Below are experts of layer 6 (counted from 0) of a mixture-of-experts language model. Rows are named down (a neuron's output weights, with its number) and show model dimensions 0-255. Each number is 128 + 32 x the weight over its row's rms, rounded and kept within 0 to 255. Numbers have three digits each.
Before each expert's rows: "raises" lists some tokens whose logits its average output raises strongly, later layers aside. This comes from a sample of Wikipedia text that the model never trained on.

# expert 4
raises: "er", "ing", "ens", "anc", "ed", "os"
down1:141098112151152135103116181134142110140167096140146148115190118103154076133100134082092114140069153114109129089174168150062162091140115167103150142157068186139132143132112147155132191129147125195127095169092136094134134099142174123101078121099132096121108124112131150139167000125075144132094088125202113133144105109145145126135114138144118138141155100091156136129092141149173117012127137109127140126137189103097126089113131086010143043143158150133179120148147157103161157125129130137137108146143153113132114117122149082189150128166115102111156098187165133169090096161151149137120115159129134095064120117110158143138118156071083082110132082116161153116099089131142150151130110147139159091122093097171134154104120124093125069071127090114068147122118121166091154136102106
down2:186074161086114106103099083164158138087168108158122203119091099164116114129107154163109152146147088118161101168180165129167128162082125119145182112107170084124120118174119120169114126178141060202124144071076114107084145175119098127160081097172162109137168101157173115121144122119179150112122149124117161155140155077134120025130124125157084187142137092162056098128037150117160172137178120105172109107126129120118181161147082144169082173183166151179075164082108082145128132126134185172111108160151160074172102147089144157109145105143132088170095115129137137136162093065139106112113128147079142098105134127138118113130051124125130124115167135133126107111182143105093107156116192053107130071147140071157141128135148134166139159129136107136087121151140088098112106180120091
down3:147095113156047177135099072093114173154157174122188112159138058068143077184092119187120145124114126127099100140117065149129139141128122092109152138092099129165183103191129123106118101114104191112116148149179114158142110105116173149133180195214101099103092127158163099121168106128160220150081145088131141097149124097090138123123093131078105133163054192152142121145096149073116145097108107152163098085102132097147179096124109137075141152090157109135149091154140122109034114133183153095151165070150117113106140185127154078089096146166119079204115103154083131140133052101150167127177131137120127100102108124122173143111144163155143134134141132093121145145080145117146150138085121118072171129101086161144115085161140155104135151093129164156128155057117096131133157165119110
down4:120189110098147077108085106134190105112135184133161093112155090163115113144120080123160117111192116087139172127100089083089175187171106110123133151177122196088134164108066064163137151123155202095156111096138076155128153127149121125094113095091126076155129105127087127173148100132098107144199135152132141110171090083110158089102163153111128132062120164129105139110123135135178148075105149143157122177154127136116155129069147124124142144159123147106179143124096202174124146066151191161167155146157122151138076143122123147146142115101168113151157162125110196121126155124152172142119122142090118149069157132071141166154089186130071137143152144190141122080077152145108100148194136119153129074125148129075152125179146153108056074074153119149099120147165071126072153182070154
down5:072144123094126112133086105122097147179130164059162162102142055152215116108125112141132121140185092119092162070128136093140148125127146139091137126082088099091160118065130103123121133080123143161120098085155089181118126135071117149103099095160105132148113164126138172141077003152142158153135142113108102168169115136166102100103166122134169104162147145154101128140125093174150151046129189129098143130138168149188146132135155158076155089155174133133121135103147099130151123132095091097109174075108114121116118115124079089119062115100148078139142130140166108106199221101114118080136115145176120121135064114118140148083115156084139090155036100185122065121124129185114165157166133079159150141110103119123166084093125142116163141178106151176105110112135087138145154176115179
down6:128136092125061098109098130134150130133106101138146117114201133112061067110105054150101139158116093125105154165128164159152157129124087152126077141118134183157102120165112124097122084128118193155097174145145123166134147098099090152147169091094108141133135184135101124133148177088215174152107185123083180120118096091109065117173152168169143183116117142148123120123155124068186121146126161124148114131108117104155072081114126116194129182061167154149106153133143101205136129125121134087143110103144162152155109160100107104152101126144078146138086120129130153162098144138142108115096157108129095182149172107126101144052127045168122168168097171113174157182103095118177065183179095114127140152109082125153125180144069170090135162128162099100143127156068162123119096060126063
down7:092100144117115132139040110158115142148137160203155132098155120159177136189153127128068101155101152150155079148144087159095183143112113160125187107160104068125165159144140114124129105172127145138166107161090090170112143164117114093155137140152153130091152083069075151111061055156138092155150128125131129124104086143142113124153091116134152088156141131123140158142155162147131163089117155088179022133059094090090137136090154120107168122121091111205114088109122143113104174111099170164149168101179170178115149147075142134110173164184135163167162128134107148145119136110147175193131157132063122126126140033080103159139212131130105092161119153179146103162129110167126128130081128099118167157151177173134119090124166136156126093170101173120163144159089181185115135151129153
down8:093191126083080093131082203084097128109088106175146126129144131055161127088132097150126100099123126077103102123182176145142101120127132163068119145092117136180124124121143136146046087100163145110114139124112137133120104117167092102108144134124117124105173121110097151178126130077178121145062134162135126099122135138074178112155193140112171127118088093125078185059120123101169065140071087167142091114206093149118147114148108085094170085170107092152131087173095124115165131163125087171185132102161120141122125141097020100131126144148123147141094154106131158172138152130101051128129152130185049150081161136128138150081187075119125132129131129099177153160087050173145168104172147155141099139146145098163142117114114089131095080129123115105136142186131160121104141089118079
down9:130100110104140135123094176081062126130157190170086150109103087131119073127064095114070115106122102123159120119178078144150141141079097103127180131156148122123137173139089086095088124131121086158067110148083114075114159107087138128135111101104158171214129124131134131132144115151107101123164145081151103133137163155121123137185122149150153184121082126093112171141049064124059108082106126125156120143156134125091084180154083100076151120150048104141121190148161131135141142070144113108090070106199191158088165129154158124124161166168129154131103138151147068119122155131098134159146132112135050153083110180105164150118151141096104172121122121053199143107159103173105102096118075181160130138170168120082188176139129133105154100155125183119129108093157121172169104121159098
down10:151123145082119135108086101164134093070094118096172152071088147171136139132111172160102119123109119098133200157101116066141131143122143122094128071117156141108110183204109180192143072154182132099193108122085163136138125081113189147181113094191112168100136204080147153096122142147110181105165111129101156138150138134067155149084076122128117146119124125153124111170123077145081078179125127144158148135110124179126075127174072080132150118108159051106117108151091090065119152129128153115123168131099077097186173106105109098099137070123182111087091101156140085139134105092070161077155141160184135145118114169179139120075133096158128103108150106117131134160159118127146118135063082130139114136124133073194132170106192079108155144127084149152136078144090143103122135115127178
down11:171157100194122089152169138146084204125164116125101128086137121101175130167107125127154094113156140096122135059097123059147139125067105083184160115159035110140104084083128145120137103142096152178152146124182187139143124088043143118171135103117173149124091112132123059127160093145141126124141119140080138089154095191114154166147143138117104120071147086169156071110130117078148105079116091087083094156111112068125164122137151109077154117139144060109118149148131150146130105108204078082141077107126148127177082119116068141141078119132139152109090123081130125074164148138088137152101142131081091164142085093196113169102107115109060145134093173115141151086076138103103064087109130124109108148101166161100175074122103116099153131150157142131134135103102146163139183122148061
down12:226153143131099142154120125086090149166149097187119162157129128102100144135157138176107142100135122052116124169103135165149126151148122123140124091173150128142132139170159144114100141149160156153107104092134136134071077110135176146185148125144120054160117089173126142084211143124138116157129094175138121149103094109191090163149162101188121104090123097091110134155122118134092147122076168077148143105114093140126099169091139169152128151106110122088114113079132084125148147112125096165044159143144111152092103074124153134146112130083168110129083148174083080144162071075134077138099166112121135159120190188097176136108123189088166216085177089160139132164156137095078121106163105117115068150127196160147180146189143109138147144029137122107147130148121146179133194127113144
down13:116110200142100094169100161149115112076064080116147100099079166162109114056136152191122099137186138200137099172129142057114121147146159108143085132127092083137128148122127100159196109161092118114135128144113090136074142143135110150086090183101120111092160119147128066148116097193160114095134151120111139096116178106135100179136095143135146153146148148126133184064117145212090130121140112145103152124136181150142132126085156132127103142136116094148097128058140056085229111142095143111118085161155141144121105182142157086106112111118157144125137123116136117112074077087053117114105121179081139195102134133185127134129111115107143184110111092157080097147102180153138095097139157115142180178116125118152134077138104182171163116094137045127116154088098147084147094081164181
down14:144135136126110141076130116130118088091119132143140165078135133084088123085131144162151083093188147115126121106110186113133099147102082158124128087090182175120112139110181072123143125173136134234136132156135094139081124076127083115157164154091115152114112176130125164134164089164147138162069091147164109094143118096091142160187129139117112153155124058073163099088138081071100159087183087108151114148095084099169146079116139126155146182169148136141135147154110062186093140063120133114136120072132121142150154077137107103174108134098177112141134148096123218144068121146159174114179162102159094156098120151112163093082111114165123132118170130164088114147140115124074139153153115068179121141180140074201063111101148098154158115124140146144091143168074160137060108102114076
down15:152092184197077193163124113164116106137116218084170116155145105132155092088126138108128116146082150131148084130161125099106146159089104143153128153148110121142137057141136161119099116081103142203155128142191115090087118102081081135111111116083132126162152153138134143141125034153168198078126097146097077136164079089096137167130143185141132161089118094152126156156173145179124126001119115144155074137131095131099142103197129148151165133138089098134118121099107079130140109132141156156155137106168093160136147132096119151132085120145072085157134063128116122065097128194116073115169063126185127123180133112091138146095141097142159137080110176137139106166129196118147150114179120118093078146134141173114130081092081149111118136144094114161086106129111134161069117152118169
down16:144121097175162141140105119078100139125062092213098075111162078112154168129139158166108123144072111125164105124116063096176180213156136126155154115131125129108053123093125160137165114057120154120234110138160090122116083082090159149116123108116109127139100137125130119132107146108165122118122149113129140152126174158117153108151149166101126107081147087135156131151203161178099129146099112119105117167121135136147203131118125148138210130139132091112122091105166099183105135140102172120084125095111097136140129161091064095074113132137099160103121112171132143087095135155147177136153131104145121103139139164074180164119087137116129133132103124171168134125124116146185196149143067108139092162103112142104154115180139126117099067135102068081203154087068180143058176121084210
down17:094174191116151146062119146134104128133136142101182152136130163078118146110150135081157144120133093108107168130162126125148089209145093160157156154081121110142124134165166191141149121176170173022136128100150116150157107179086158093127123160114138155104101141173100123121127213119136129148149168098161120146108165150099078166121171162137131130165148150122144121161081128155155091168101130129120166161041108056173131167160116113131112095168111140101110167137192119129074128102086202141128122188145088115102126108171185189168183103124085137145104132088136143170134164146143151151131124119164184133132083139136188123147166167131142104162121113156125114140156092104096136065077103136164102109163120130201136131092140152164222230189146109120162084146143130122118116121125110
down18:107151070099153105151085094108138145205093096043161137169149092146111133172127204109072111159110139174092156136131073161168081171127108079142128104137109137182147112079108123178149077151100093065100144085145166134111096120070103094114127149150132120121139114088163120185115190108186098144139129102088142145118137102089129126148155145089131120166112111111122114050189093156117116242104126152125133116137135108036180150126141132167121086108151086075099128124166102178130156149147114113088098080146132135131125109116170134133130110150110130138163027142186126160133097087094114140142170130143131062155129139129155122150180168114087138143092184196082173158110118109083139091116169124137138140158151163110093074116138124100116139117142151065171098182117147138148173099153125
down19:132138179106118102149086209110091092140108171072087126112102106101133173083149164098175156133109156081093132104057135185158118088149112105149106055171142111098129130178187113197092094078139118118100053127144124110156111118108126103169088141117150156155123115133123135175122185176121094104157081177180077106202146172093196130139181141091135165156077150130087141176122136133174074166089142147114185127158114153111077096117057134157107126105137068086119157098149051173126124139114211095141196122142177116117147106105157166093144119102131090122152130164083066141128114140110165132169116162165102191113142157172141148134068100122153130119076140157131150107110172150132150111162128127129143101140123160149149125062150140161123069108152148112162121127097146109096129166142126
down20:157140084112104130103145112096116084140161129148103146137113110141115088165075134082180145132123135129201077138067108140149159135126104125108180147127142126157135154098129130129067085102100141012115113122148147156134091175078182125118143104144151093132108132127135130172136242117166162155104148078111151138134187172106112150108165136136150184141102116162128069139124108122139082208095137095153144131137150131182167100141110149195131150111149100114061122103129137153122105172081159048162134140092117145139145168105069130144110135129097096174044157087069161104121110118071096137134132103180127166167113096152107140085156198148115202138086133142064138083144126145157144090118126116160176107123117140178097113074064123160204134191157111138130129106103114104164127171139117
down21:143112161136117116098082047163153166111135047126128123118169145148086138122147146060115124092099147076092151114111126124092129133147145112105107129186124100119180176147101125141110139104157191093188139150121182120102095208101122114170153120150149116134114092130101096187131128115130114116126122122078098129111006093113103119085112126192083124105098157143119165171186118134139124122074072093132108150078121102169107074141143145164148106167148098120135201100123134092117132150125120143118145154134102130113132223123086069145125101127189097095053192145173128148089061071179146159140143164132148111109167153106110164140104142069138124143123136180146118177193173159173101071094069147128148111142187097112179155157133093148120143151089125130106131096091096079140094128119116
down22:095164137162117195194160080112165100098153091112142156160200139118133213111154123133129109128077148087100090113131159102108116128101111135156122135132124153121085139057136089166099065124170113146136143127123172115143127193129150074103149099170119070121134104077133107140171161125116114112115063166169110121160165103153090083129113101082103189131113119142109105123119153124074112140174092117125159109160077143123127084122098105150050140086147188069081097149110085102136087105192128107135120162124131078116153115116131127158079119188110175120099091148125153141152140161059111089124148128218123099160138158166122149157124071071121120106186091115142136132178081123146116127165118163070134097095150127115138179104164124125202124136115131174124127111123104142171058021158089
down23:109119140128136103070118153100064146159134128136144100145126174121131139125145113146046065145104105104105124080179130110121116186090113135155073087151132158144171117074123109098119123045079185107142169134109066114131154217133106106164146091133165096200092145137088146162084120099140132118095099095110123143155101106214109152105099135150184124122161064141129077095142081113132148107187088168149124136131110108165144100146124130107108100185118072153143064159111129145169130143128145148150073126122150139139128084148160163115119132142159115094166123144126181115101094154153141099047090128128089043167144175050175127111092150129125030105099138174094116130083092101092128110149156159124157084123067087171103038094130081105141146174114115097131122141139129126130106114110142
down24:127122092107142144110101073148094147169098168180076118140112085200155110166165107111107167133092149120138160120124129177122151145144120124084167144123151109118172098115116149159093101128105174194149137100143123138127119127097133143171144111085158170144135128194157160041114076143097140140172122122175133146148099107106115110092186201092099097079136100090133139110088132158150115106088116142227098083147120133121146111086164141146161174103092109166164102114107128095135156143126148128131112105150124076123107193172110102105112210120163117131147150172098095147181179080168189077122132119150087185135108066183142139125190112172136187170086159145124127159082128089117076157142084110153158149123106130115108164138074167071117144116148145075124107113199181131156176122052068
down25:110126118140152098164164102117102093121166133110103191110139111111117126106141132142126098158155165077090112135124188104140127195052149120101074078148126130106133122122164098139146123126174099208140127111107115115150115132174153125150093081129128111116159181132110157168225104141143128110054128169136078125126134161093149128140097106118107122154123076151085087075081068121120185155202110179082140175092084145139109134217127100163104157096112113083078087090181162084116067079105124058134150091103155163184149121142174128216165170058102096098093133096159151136163201143105113141109084113150109113101129156127091150085138135078140160149123144136077141141106123150137109139140125143164115136104133156204165132127087136112119151153149115080105165092063152085089109119123097
down26:144109136090105088167126116160128174159061136117103115133166105172129188127149119125087168111114115104131137111073117165096138066077125122135121148086167119138106201179154167152103149174133134114110142178087127113135135088118126128149107086093106066141136112075115112180088089157127113183126094148118162111119131072155176077131131157118146218089114079148185126160130112148124131086150149133143085120101147136111099156163171107101150090144118152128184161177139182122045153128162122093113125082123167089172088097156132131117108131079155118106119131105150082184084130115133175049106154101086172117133072121037108104073151071068098182129101142132124096054112144167103102142070118134171067101096117119055155093185155133133100122128077135139160139122123120075131150145142179